From a checkpoint of a small mixture-of-experts model trained on Wikipedia: 96 squared ReLU neurons an expert, 281M tokens.
Below are experts of layer 3 (counted from 0) of a mixture-of-experts language model. Rows are named router (the router's row for the expert), up (a neuron's input weights, with its number), down (a neuron's output weights, with its number) and show model dimensions 0-223. Each number is 128 + 24 x the weight over its row's rms, rounded and kept within 0 to 255.
Before each expert's rows: a language model's description of what the expert responds to; "gets" lists some tokens that make up at least twice as much of what it gets as of all text. This comes from a sample of Wikipedia text that the model never trained on. Tokens count by the router's weight.

# expert 39
It responds to: Capital letters and initials. Single capitals and initials in names, hyphenated first names and abbreviations, such as Jean-P-ierre, John H., Must I.
gets: " I", " M", " P", "y", "C", "I"
router [109 119 149 118 137 125 133 154 143  78 169 142  99 119 130 155 106 103 105 140 137 117 174 146 157 141 124 166 128 132 128  92 112 146 109 132 158 112 153 117 126 126  99 138 141  94 163 163 129 144 110 149  37 141 123 153 118 152 142 161 138 123 128 106 176 125  94 168 117  66 148 123 114 161 110 122 134 123 101 104 140 135 132 124 102 182 122 152 132 108  94 169 114 144 139 136  87 100  94 124 141 128  99 106 148 120 153  62  78 115  66 143 126 129 126 125 111 113 165  90 152 179 127 128  95 130 138  92 100 144 138 114 112 107 129 162 119 130 161 112 124 150 111  82 125 129 102 110 121 128 140 173 158 111 120 112 147 140 141 136 138 170 120 148 125 123 129 145 119 146 137 138 171 123  73 136 130 170 114 120 135  93 125 135 145 104 144 112  83 111 109 118 127 142 127 117 138 117 130 126 123 130 130 155 142 132 133 101 135 128 129 101 192 103 133 150 151 104  94  61 108 113 154 147]
up0 [115 130 161 130 158 109 180 149 132 114 125 104 150  89 116 125 106 120 121 142 111 119 136  98 108 133 169 116 135 123 148 138 145 120 120 169 147 152 136 163 153  89 151 147 133 127 139 132 154 108 109 103 146 122 139 114 116 135 147 150 166 124  90  97 107 108  96 124 186 151 136 119  97 128 108  87 165 110 109 151  98 115 163 160 121 174 157 108 121 124  67 148 116 160 140  67 140 146 134  90 142 133 108 110 162 146 110 105 130 141  79 102 120 109 100 141 113 149 142 134 149  93 134  93  89 137 122 157 103 103  86 127 126 134 140 116  87 107 139  89 104 103  97 147  99 109 120 120 108 153 144  95 115  95 151  94 154 125 127 146 134 142 170 121 143 116 120 107 178 138 124 148 171  84 153 113 156 128 113 113 152 139 150 104 164 190 164  95 129 131 109 185 130 127 159 136 126 118 145 118 122 122 109 158 112 173 128 121 130 131 109  61 133 102 139 108 121 114 149 124  95 159 108 131]
down0 [ 98 127 110 139 116 138 125 110 101 127 133  98  98 149 134 141 124 103 132 140 154 123 170 109 107 183 139 152 104  97  64 110  83 174 143 108 148 116 142 143 100 142 109 121 139 104 135  35 125 120 128 102 117 155 132 137 118  61 142  96 132  93 151 169 160 100 139 124 122 118 134 123 141 147 153  90 162 142 119 132 149 124  70 122 130 135 124 145 136 158 134  91 144 135 141 124 127 151 109 129 119 118 116 101 124 110 136 118 149 135  99 121 129  94  89  91 126 124 168 104 124 208 160 130 142 108 149 145 145 157 169 108 159 144 124 127 163 144 134 110 116 159 110 122 111 143 118 133 155  93  93 104 125 143 106 146 107 113 142 115 154 138 122 144 139 172 136  93 102  78 166 101 109 145  99 146  94 147 109 144 121 120 101 105 132 136 144 117 115 132 139 127 110 160 148 132 118  91 140 114 113 120 118 139 102 135 142 116 130 117 177  99 155 155 163 147 143 116 122 192 184  93 122 114]
up1 [173 131 117 124 130 118 169 163  99 108  92 136 117 115 130 117 155 142  91 147  84 134 116  49 170 175 100 159 154 164  94 161 154 148  98 131 166 128 104 130 119 102  97 141 145  94 176 118 107 149 108 121 141  80 144 125 110 122 156 117 143 136 154 141 145 121 134 103 165 170 170 129 119 118 110 148 106 129 109 111 105 127 160 147 111 114 146 124 132 127 138 101 129 111 145 106 118 133 135 144 100 103  93  74  99 153 140 165 138 129 156 135 146 125 114 144 124 106 162 117 110 177 121 117 152 131 107 134 122 150 178 131 120 169 133 170 102 124  96 122 160 130 152 122  91 149 102 115 103 128 144 107 127 152 113 138 156 151  72 112 146  97 123 175 108  94 134 137 172 130 103 111 134 127 146 137 120 164 146 131 126 134 133 131 160 160 122 115  93 146  87 135 144 150 136 139 149 107 128 143 162 134 162 172 175 148 131 129 142 127 109 126 112  97 153 119 149 147 125 196  81 119 145 129]
down1 [108 111 158 123 177  93  61 146 136  94 121 115 130 129 108 119 101 151  95 104  96 105 157  92 127 144 114 113 127 146 160 147 107  95 137 119 127 123 108 206 138 122 119 137 137 108 115 146 148 136 141 134 147 136 140 112  86 161 130 147 124 136 111 133 164 117  86 144  87 146 105 128 144 108 177 140 165 136 164 117 141 137 143 151 142 166 164  91 128 123 127 130 145 105 137  84 151  96 136  88 128 105 162 140  76 136 125 145 121 139 144 120 150 114 110 103 136 146 146 157 124 102 117 116  79 150 168 150 155 173 119 129 109 121 123 110 173 104 191 161 134 110 145 116 101 118 105 117 113 165 130 115 162 126 154 115 114 129 126 181 156 153 118 113 120 141 103  94 112 106 141 128 137 129 112 156 108 148 130  87 130  77 138 139 143  98 120 100 140 124 162 117 132 115 145 145 143 177 136 163  95 148 125  95  72 108 123 110 120 130  82 124 160 167 136 101  98 137 130 118 165 151  98 113]
up2 [157  98 154 133 103 134 138 188 139 116 108 133 138 106 165  99  78 107 130 122 146 122 159 139 158 180 163 123 143 140 120  94 138 146 130 127 115 160 165 162 109  99 182 168 146  98  95 163 173 111 120 152 104 115 111  87 133 109 119  97 105 114 134 124  97 144 141 126 106 153  91 117 124 146 103  92 136 148 115 137 132 122 142 109 165 127 173  93 111 123 135 142 146 110 121 100 166  96 130 135 134 172 118 108 101 113 184 116 130 113 124 122 164 130 118 104  85 141 121 143 146  94 130 157 154 163 114 154 121 138 110 114 107  92 134 153 144 138 138 121 134 115  77 165 119 100 122 103 100 167 181 113 145  70 120 100 143 132 123 130 159 115  92 144 111 108  99 118 156 123 112 112 117 115 123 155 138 117 134 169 146 106 145 123 161 125  90 139 102 142 130 113 172 125 143 116 122 122  98 115 119 136 140 124 178 191 137 142 122 131 128 127 123  73 147  89 108 122  95 109  85 155 144 108]
down2 [ 93 179  94 103 135 128 110 129 148 145 135 134 111 156 196 138 154 131 114 120 121 145 112 133 121  66  98 116 121 142 138 121 151 114 134 132 134 153 172 130 134 126  84 115 126 113 157 184 137 163  93 148 142 142 148 139  95 117 124 131 123 116 147 169 148  89  86 142  88 172 156 177 121 144 109 120 128 145 141 152 105 104 126 163  97  99 116 160  97 135 145 102 116 127 167 139 138 137 140 139 111 139 119 123 136 134 115  93 119 167 142 154 126 140 166 119 140 139 127 118 110 148 114 131 153  85 126 170 137 140 110 101 130 134 121 158 176 138 181 113 129 115 144  79 109 151 125 116 151 127 124 123 125 139 132 120 127 135 101 148 135 154  88 175 122 100 143  59  94 138 197 103 119 158 152 135 163 141 142 138 153 129 126 121 121 163 120 115 148 107  98 157 153 113 129 157 134 109 120 128 142 170 116 105 116 118 145 110 137 148 137 134 125  94 197 104 147 144 129 138 113 133 102  52]
up3 [135 139 149  97 151 126 113 141 139 122 189 130 140 147 117 120 101 147 132 150 143 140 124  98 118 153 119 174 115  56 153 112  87  98 132 133 149  72 161 139 114 122 121 126 159 103 169 167 142 123 135 132 159 155 144 105 158 156 140 141  94 127 144 122 131 141 153 122 125  96 135 102 170 127 106 123 131 147 152 135 151 109 129 108 103 143 134  98 137 181 154 153 135 117 144 177 125  82 133 130 119 133 137 111 177 119 167 132 121 106 152 116 145  96 108 123 124  74 165 139 147 121 130 157 127 111 146  83 157  95 150  99 104 142 139 128 138 138 124 142 127 139 158 136 109 162  84  92 129 130  92  91 117 146  82  77 100 110 156  99 132 147  98 137 131 153 127 145 105 161 118 143 176 160 111 113 127 105 126 169 158 141 137 128 106 120  88 108 119 164 172 147 164 104 143 128 123 119 137 133 135 115 162 150  95  93 158 141  91 202 143 121 168 138 105 135 122 121 107 101 120 155 137 129]
down3 [111 136 124 112  87 130 124 139 122  75  94 112  84 129  75 130 149 136  96 147  83 117 139 151  61 139 106 152 143 127 126  99 138 136 108 118 123 150  96  92 167  88 179 112  94 140  84 136 157 134 121 145  98 149 129 116 176  76 136 118 154  92 169 115 110 103 129 121 120 129 116 125 150 114  90 182 107 110 137 110 172 112 143 135 120  97 128 109 127 167 151 117 151 193 121 124 106 146 143 161 107 143 109 138 147 126 105 141 145 160 129 152 121 163 114 156 109 133 108 158 127 134 116 111 166 117  97  98 152 132 124 168 161 114 137 160 118 105 101 154 119 101 107 147 150  96 112 141 144 157 106 123 144 160 128 126 157 124 126 121 120 160 124 166 152 141 154 145 169  86 122 136 157  95 120 130 120 102 135 107 159 113  68 100  93 137 144 142 110 184 133 137  92 153 124 127 116 120 100 127 120 136 158 105 127 143 107 122  94 145 122 118 123 128 110 147 151 140 133 147 158 184 142 150]

# expert 11
It responds to: Name-initial capital letters. Single capital-letter openings of names in lists and tables, such as L-eng, D-awaqa, plus the degree sign in coordinates.
gets: " L", " D", " d", "°", " R", " F"
router [137 131 132 138 117 132 131 111  76 106 102 117 148 119 129 147 126 127 145 145 152 133 163 123 167 121 126  79  92 138 111 107  98 144  78 116 137 154  66 100 124 155 134  90 143 153 120 129 176 122 127 146 147 159 147 144 136 179 144 146 125 133 158 139 145 106 127 135 106 100 112 104 147  62 171 150  28 107 131 132 157 143 120 128 142 140 125 106 142 133 160 146 121  99 165 152  77 144 126 131 140 136 113 157  77  99  93 113 114 126 128 115 175 107 124 118 123 114 177 141  97 112 106 155 149 118 118 134 148 185 119 127 133 122 144 167 134 109 137 107 132 127 137  89 133 118 101 138 111 116 127 155  97 102 117 179 115 119 148 134 116 136 139 130 116 112 124 128 106 120 137 126 151 115  97 158 116 175 109 142  83 116 102 114 146 129 147 112  92 104 109 144  58 142 134 144 108 115 119 124 139 116 170 119 119 143 149 145  86 127 148 124 204 142 113 140 160 138 123 129 122 111  98 127]
up0 [152 125 137 134 135 120 150 156 151 142  82 156 131 126 119 104 137 130 156 116 140 120 146 159 137 113 135 167 101 128  95  94 137 132 152 105  91 131 139 160 132 130 161 122 151 123 103  62  95 151 146 143  89 152 144 162 124 132  74 181 115 151 173 104  93 120 153 136 140 142 102 138 138 144  76 147 146 157 144 161 144 124 122 131 110 106 159 103 123 112  93  94 104 136 111 179  95 112 130 117 113  87 110 124 153 108 171  84  95 142 101 119 112 133 134 150 139 164 125 128 140 146  88 133 157  99 162 135 120 115 117 121 145 102 155  87 143 150 106 135 120 102  83 113  99 100 146 119 123  90 151 151 125 113 126 100 115 124 102 139 102 162 124 132  88 111 121 136 117 112 110 132 144 150 139 170 103 116 130 142 111 139  75 167 105  89 141 171 186 135 144 145 135 105 137 106 104 142 122 133 143 151 150 188 142 108 170 123 141 149 128 126 150 139 123 115 154  94 131 207 117 131 142 122]
down0 [139  84 149 122 153 115 175 157 104 122 134 112 145 152  90 105 106 124 196 100 110 109 135 115 151 108 126 101 141 159 137 141 144 144 123 144 125 144 154 157 134 118 119 146 111  94 158 141  92 137 157 104 111  95 175 105 128 117 120 132 116 109  99 129 154 133 112 135 135 129  98 123 126 112 136 152  47 173  93  83 129 126 140 138 176 131 141 166 150 136 167 163 117 153 154 141 153 115 132 127 101 138 107 116 133 137 158 162 109 113  93 148 111 105 175 121  97  89 146 126 145 127 131 165 131  98  98 106 137 168 150 149 159 121 126 120 166  81 130 161 120 126 118 167 104 128 120  95 171 132 151 119 106 135 136 160 143 119 136 165 149 125 135 129 150 167 137 154 144 132 132  97 147 137 129 118 125 142 100 126 173 161 124 102 112 175  99 166 139 127  71 137 143 144  95 110 194 107  92 108 106 136 120 144 106 105 149 127 119 137 138 143 113 171 127 125 110 121 165  89  94 136 153 101]
up1 [102 143 114 167 112 134 158 124 125 118 147 148 161 157 111 117 102 140 124 110 127 125 136 142 126 131 100 134 121  93 103 136  99 129  81  78 108  93 175 114 111 117 102 128 117 137 136 147 119 101  95 153 150 105 139 103 165 143 189  96 134 112 139 111 108 100 109 153 140 170 159 115 121 106 153 132  97 110 100 140 167 124 135 136 134 121 108  42 146 135  96 120 139 127 118 139  74 103 168 148  82 116 162 104 108  81  94  89 143 103 103 122 128 118 124 138 128 118 144 121  96 166 123 128 166 120 100 129 144 128 123 141 143 118 164 123 141  89 147 105 126  96 144 123 137 131 155 133 129 157 144 113 106  85 133 126 143 111 158 125 127 162 119 159 103 143  85 141 145  94 146 104 142 125 106 107 115 173  78 148 168 166 143 139 129 120 147 132 114 110 119 105 108 161 101 144 105 169 124 166 134 151 161 125 155 163 109  98  92 134 142 112  88 124 142 103 145  60 128 117 102 159 152 144]
down1 [176 146 120 164 157 106 135 170  87 106  90  87 101 115 150 136 182 118 112 142 152 155 169 145 115 126 169 146 142 144 120 113 123 137 151 167 144 128 140 147 128 176  95 128 172 124 190 120 155 109 126  91 136 112 110 110 141 100 159 134  95 126  99 138 147 125 110 154 141 103 114 124  65 144 165 121 120 107 149  92 136 121 109 133 116 168 151 121  92 128 135 160 122 110 157 102 156 140  85 111 166 127 104 115 115 127 135 148 108 146 140 115 151 132 101 167 152 157  98  98 117 122 150 144 150 140 140 116 139 205  85 118 134 151 128 109 113 103 116 136 127 130  92 164  88 164  98 109 138 115 111 130 133 180 109 135 189 133 113 101 159 145 129 159 144 160 135  89 121 175 127 138 121 126 167 145 140 148 141 121 113 106 126 138 117 165  89 122 104 118 164 126 141 116 118  97 178 114 153 102 133 124  92 122 130 116 157 110 144 115 141 131 153 128 135  98 141 143 138 152 148 124 112 157]
up2 [146 101 115 103  99 128 116 123  96 136 138 110 131 158 144 108 149  88 100 131 128 104 113 137 158 116 187  74 126 142 147 145 128 102 128 125 103 170 136 158 147 139  92 127 146 107 102  78  99 127 105 165  96 182 107  97 157 148 128 110 103 153 126 171 181 138 133 127 120 101 156 151 128 132 149 114 101 206 145 135  95 143 120 120 141 130 144 137 129 101 133 155 148 144 101 112  95  88 111 158 120 104 152 102 118 154 120 151 144 176 132 131 132 116 168 114 124 123 151 140 114 126 119 150 150 106 144  80 121 117 149 133 150 125  97 142 143 104 137 118 155 115 175 136 158  93 152 101 174 132 126  97 160 109 128 151 130 121 162  98  96 147 153 144 141 131 157  88 111 146 138 155 150  85 157 115 138 141 143 146 131 153 137 103 103 124  85 129  98 123  91 138  99 124 177 109 112  92 135 200 177 100 136 132 143 124 104 172 147 159 109 154 132 144 126 121 125 133 142 125 153 136 140 140]
down2 [128 102 158 156 152 140 163 167 146 125 171  81  82 129 134 115 109 127 134  76 137 158 109 134 108 112 126 136 157 112 117 129  91 135 110 136 103 116 134  91 178 157 127 113 135  97  97 113 115  96 100 165 112 148 128  62 106 142 128 138 135 118  91 133  67 120 145 141 157 119 145 117 139 148  93 102  98 125 113 112 106 163 154  91 139 118 121 107  90 167 115 111 119 112 155 102 113 105 126 143 145 121 130 157 158 134 140 125 149 139 110 141 167 161 113 113 115 100 116 121 120 145 114 115 119 146 150 143 119 119 133 134 103 185 134 173 122 177 161 130  72 146 120 112 110  84 140 139 151 134 129  92 148 212 152  79 121 111 127  95 111 160 112 133 115 118 116 140 156  94 102 146 105 158 109 121 140 176 119 159 148 137 117 120 148 128 146 103 135 133 154 119 112  76 130 169 132 147 118 177 125 147 131 120 133 118 113 138 109 172 150 134 160 146 168 124 136 142 134  81 117 140 149 133]
up3 [120 123  93 136  90 128 153  89 134 119 109 134 102 133  96 139 115 150 149 145 162 146 121  96 126 107 124  75 136 154  99 135  83 162 147 107 163 144  94 130 136 133 169 106 166 181  99 154 152  95 118 114  90 141 133 125 137 158 105 154 155  90 144  99 173 147  80 122 134  86 172 139 120 130 102 155 168 119 160 129 146  97 113  95 118 110 104 127  96 128 141 112 146 160 152 159 181 113 163 130 122 136  98 160 173 127 117 151 172 129 148 138 142  97 174  72 106 120 125 149  94 131 108  81  74 116 131 157 163 111 142 109 145 133 125 114 121 140 128 113 110 132 130 104 107 129  99 124 126  98 152 108  76  82 132 118 121 103  85 100 111 162 113 152 130 155 122 178 115 119 149 141 166 106 134 102 114  79 169 112 122 132 128 134 162 127 134 164 124 131 109 113 129 128 118 138  95 109 125  95 165 125 134 113 138 110 115 109 116 136 139 147 141 116 125 141 156 133 132 165 112 134 113 149]
down3 [109 115 145 116 142 149  84 134 150 137 146  94 118 112 159 114 119 132 133 134  65 152 111 119  92 126 155 156 120 148  94 129 105 152 105 109 118 141 129 139 132 148 106 140  97 143 142 145 125 173 151 136 189 101 125 128 184 156 145 135 109 135 135 161  98 150 137 145 111 130  95 167  94  91 139 159  91 110 167 161  76 106 123 142  43 127 128 101 116 176 141 144 116 101 117 141 116 124 131 126 127 141 112 179  63 105 121 162 109 124 121 149 142 111 123  83 166 125 122 143 155 140 138 131 160  90  88 166 128 119 129  98 137 128  97 123 109 127 100 108 132 151 125 162 106 123 148 136 130 162 145 115 140 101 127 135 116 116 134 131 139 100 151 199 140 154  84 148 113  81 147 117 125 120 140 134 178 128 168  91 130 155 153 106 121 116 130 118 123 104 161 126 116 110 142  88 133 127 144 132 128 167 104 164 122  91 116 125 130  85 148 103 129 120  83 129 115 118 111 103 157 133 118 126]

# expert 3
It responds to: Manner and agent prepositions. Prepositions like with, by, for, to, after, often following participles or due/known, as in decorated with, by knockout, due to.
gets: " with", " by", " for", " to", " in", " from"
router [131 111 133 120 108 140  92 153 122 224 111 143 143 147 138 171 113 137 125  95 172 129 157 137  90 125 127 122 115 123  89 116 116 121 156 140 151 191 108 130 126 115 138 140 109 115 133 121  98 138 109 107 100 119 125 101 141  89 123 129 126 140 142 140 137 145 162 118 159 125 130  79 115 166 124 141 189 123 120 178 152 140 120 102 141 114 188 105 131  81 106 113 162 115 139 154 152 110 127 148 106 102 189  80  91 108  83 138 151 135 129  92 111 146 146 130 119 153 159 116 132 116 136 128 105 116 151 149 153 106 153 147  94  94  90 162 160 109 132 152 115 131 145 126 139 144 177 146 155 141  69 169 111 167 110 112 111 119 170 116 132  90 112 122 123 130 107 145 109 155 121 150 118 121  93 133 164 102 146 152 129 109 119 140 127 100  93  99 129 154 132  82 113 113 115 114 129 116 125 111  99 137 134 124 159 144 175 162 100 138 137 122 130  87 107 131 103 127 137 155 162 124 125 130]
up0 [135 137 149 133 129  91 151 156 195 163 105 118 125 156 149  91 116 118 121 170 127 144 119 152  78 158 137 138 115 124  92  87 123 118  99 113 128 129 120  95 127 161  79 113 117 123 133 128 118 140 157 120 113 101  66  92 129 166 153 160 131 111 161 118 154 113 122 187 135 141 113 178 145 181 113 100 131 152 171 119 104 123 128 120 173  99 128 130 144 151 170 118 156 118 163 138 101 117  81 143  95 169 120 163 159 122 124 128 144 138 142 114 122 160 115 179 135  97 146 133 132 132 115 131 120 133 118 138 108 129 112 143 121 122 132 145 113 177 108  92 113 151 128 142 106 137 136 127 127 126 129  93  92 170 143 145 126 131 129 144 141 125 134 124 136 113 152 107 132 139 114 109 129 170 104 147 167 131 136  76 129  87 158 190  93 117  99 105 159 120 118 150 134 155 114  99 153 128 146 130  94 114  85  85 117 155 133 142 132 166 162 130 114 128 111 135 134 134  97  87 102 178 108 164]
down0 [142  60 116  88 133 135 116 137  95 144  80 157 149  93 148 150 162 141 119 137 130  93 139 165 114 113 100 118 122 152 149  91 110 135 119 134  86 118 118 132 109 134 156 169 104 134 152 156 147 124 124 143 115 129  91 111 110 128  98  97 134  90 129 144 152 120 108 109 122 108 155  77 171 135 123 119 149 142 109 135 148 121 110 154 121  87 114 118 100 105 119 137  89 110 135 165 129 160 103 111 133 133 160 177 103  97 118 112 157 105  83 132 130 106 117 112  90 134 126 102 155 116 133 125 148 120 141 148 113 123 124  75 130 120 150 132 100 103 177 147 115 164 137 125  83 114 129 144 126 167 153 132 130 157 159 142 149 176  79 122 152  99 115  91  93 131 143 136 112 156 108 148 152 121 174 113 106 131 126 141 119 121 135  82  67  83  99 108 101 154 144 112 139 106 102  95  90 110 172 121 130 156 132 133 104 158 117 164 100 128 168  86 107  88 106 118 129 150 107 151 157 138 128 128]
up1 [142 121  99 154 126 139  77 144 161 120 125 130 112 122 126 134 129 140  98 143 112 131 103 102 121 143 161 129 129 107 150 156 133 163 151  91 170 132 126 102 150 164 150 170 141 118 104 112 119 122 129 136 112 149 128 145 125 180 156 155 111 144 168 105 151 121 109 116 121  95 102 110 111 125 111 134 140 133 119 122 138 113 116 129 155 123 128  74 201 106  93 107 139 143 143 149 130 149 153 149 138 116 185 118 118 107 147  81  98  95 158 127 133 123 118 117  82 134 129 115  88 144 118 106 158 129 110 117 154 105 132 101 124 121 104 191 147 139 162 143 103  94 113 128  88  85 164 116 101 167 167 126 142 106 118 162 139 150 110  93 107 100 131 136 162 106 113 158 145 148  67  91  98 132 152 171 158 133 145  77 117 173 115 169  79 142 126 147 119  92 135 133 124 157 151  80  98 118 111  95 132 128 106 102 150 140 130 144 142 132 121 131  81 150 154 115 116 123 100 170 149 121 116 140]
down1 [ 88 155 111 139 108 149 115 124  92 117  99 135 141 125 121 150 141  57 137 148 131  83 120 105 120 129  86 168 125 141 141 138 124 107  90 107 130  94 127  95 156 125 132 153 153 131 159 129 125 113 113  90 116 122 140  80 153 153 107 175 131  80 173 134 109 187 163 107 144 157 113 117 133 141 136 109  80 147 142 127 100 101 125 144 105 137 127 150 128  93 125 143 123 164 103  76  92  97 143 125 143 112 145 130 162  90 131 133 152 134 117 113 155 123 169  85 147 108  91 109 115 127 154 115 163 137 190 110 128 157 113 111 127  91 140 143 115 131  99  96 141 133 142 121 133 156 120 162 115 132 145 144 148 117 153  59 155 151 127 178  94  99  95 107 115 152 106 103 140  58 141 111 122 120 138 105 132 123  98 129  81 126 122 142 117 146 119 188 128 137 148 134 149 145 159 137 142 145 126 129 121 127 102 133 121 123 144 103 121 159 139 133 120 124 105 138 122  74  90 108 130 107 101 102]
up2 [131 106  91 130 157 147 136 117 146 128 117 105 144  81 162 123 137 110 144 163 106 136 114 125 166 120 159  84  91 139 135 112 126  95 120 184 114 131 138 154 114 136 118 104 175  50 130 142 115 111 128 123  91 107 165 121 130 155  93 119 141 108  92  89 124 145 174  98 125 155 117  92 146 142 102 138 137  97 111 115 143 117 114 129 130  91 139 151 129 172 140 163 130 115 155 100 175 109 132 155 149 152 132 126 150 139 112 113 121 126 142  97 106 158 117 131  99 118 195 111 158 129 140 187 118 136 163 131 114 152 126 138 164 163 135 103 157 117 116  95 156 146 118 123 105 116 127 120 141  93 132 116 131  89 116 131 151 130 137 123 102 112 129 100 145 102 125 143 150  98 118 114 140 183 147 158 111 160 151 131 118 108 178  94 120 114 143 152 113 140 172 136 127 116  88 154 106 157 145 118  85 141  82  99 180 131 158 166  91 150 125 102 111 122 113 141 114 175 133  95 102 131 123 155]
down2 [135 160 159 152 153 145 143 129 142 119 166 143 138 153 149 124  91 127  66 121 102 134 131 119 172 108 118 155 109 118 101 152 122 159 153 160 130 164 110 108 119 102 145 114 124 151  95 119 124 114 133 109 135 111 111 123 129 119 149 129 142 114 166  85 142 104  97  99 113 109 101 137 131 153 110 117 127  97 129 108 141 103 122  92 174 157 114  99 110 156 129 117  96 118 131 127  75 131 159 114 157  86 126 150 103 116 156 114 163  89 125 127 123 134 194 135  92 113 124 141  97 110 124 119 134 151 128 112 112 147 140 164 117 123 143 149 116 155 141 135 112 139 146 127 189 130 145 167 150 116 134 102  92 119 159  98 115 138 124 135 148 168 127 122 101 122 121 111 132 108 159 124 144 108 146 101 161 144 149 163 104 164 143 155 131 155 140 118 168 116 127  57 122  97 186 174 117 107 183 169 133 165 149 146 184  77 167 167 109 139 118 129 138 120 133  89 110 104 121  85 126 142 136 120]
up3 [146 161 117 143  98 122 113  92 147 139 148 130 182  88 109 119 121 150 114 126 119 132 142 130 101 106 110 131 110 117 117 140 112 125 170  94 110 150 180 129  87 140 136 101 134 139 136 125 121  92 131 141 161 135 153 112 123 127 137 166 174  85 102 153 105 119 124 139 105  93 191 139 155 112 135 143 170 102 146 170  99 164 110 166 127  95 154 133 160 118 160 117 154  71 106 135 100  93 130 162 114 138 108 120 143 166 146 146 118 159 152 133 154 132 151 123 158 105  97 109 136 116 154 107 114 149 104 141 127 124 130 113 119 156 110 140 126 107 101 136 171 145 135 116 129 131 153  82 145 120 120 165 158 169 170 172 126 113 133 145 155 137 136 174 159 101  76 154 138  92 134 105 134 124  87 157 153 110 113 126 118  78 114 117 145 143  95 123 117 178 120 141 132 100 131 134 103  89  93 153 117 135 112 142 112 114 116  99 112 133 125 122  84 154  77 112 172  94 134 127  84 112 132 111]
down3 [109  93 142 108 138  95 120 126 152 137 108 147 115 132 146 121 145 146 122 134 167 150 108  93 109 115 135  98 161 112 151 123 108 126 135 148 176 131  75 157 127 123 164 132 153 130 122 171 134 156 136  88  85 117 141 160 122 116  99 106 131 155 149 135 130 131 138 138 117  81 162 132 142  96 163 110  85 120 110  94 109 121 169  93 151 188 116 151 159 148 133 147 104 128 119 122 169 156 138 153 110 145 183 143 155 130 116 106  92 141  91 113 106  83 135 134 157 138 114 118 115 139 112 138 153 123 120 126  83 132 123 134 114 128 175  74 147 133 121  71  99 114 128 130 110 135 117 126 147 133 114 142 100  89 107 115 157 127 119 139 110 131 138 163 156 146 161 138 172 140  95 135  86  90 151 127 130 121 137  92 107 172 106  96 112  63 142  81 142 134 114 150 127 143 155 150 147 136 136 157 134 136 135  50 118 113 143 146 141 125  94 144 144 116 145 124 124 144 140  95 190 138 109 104]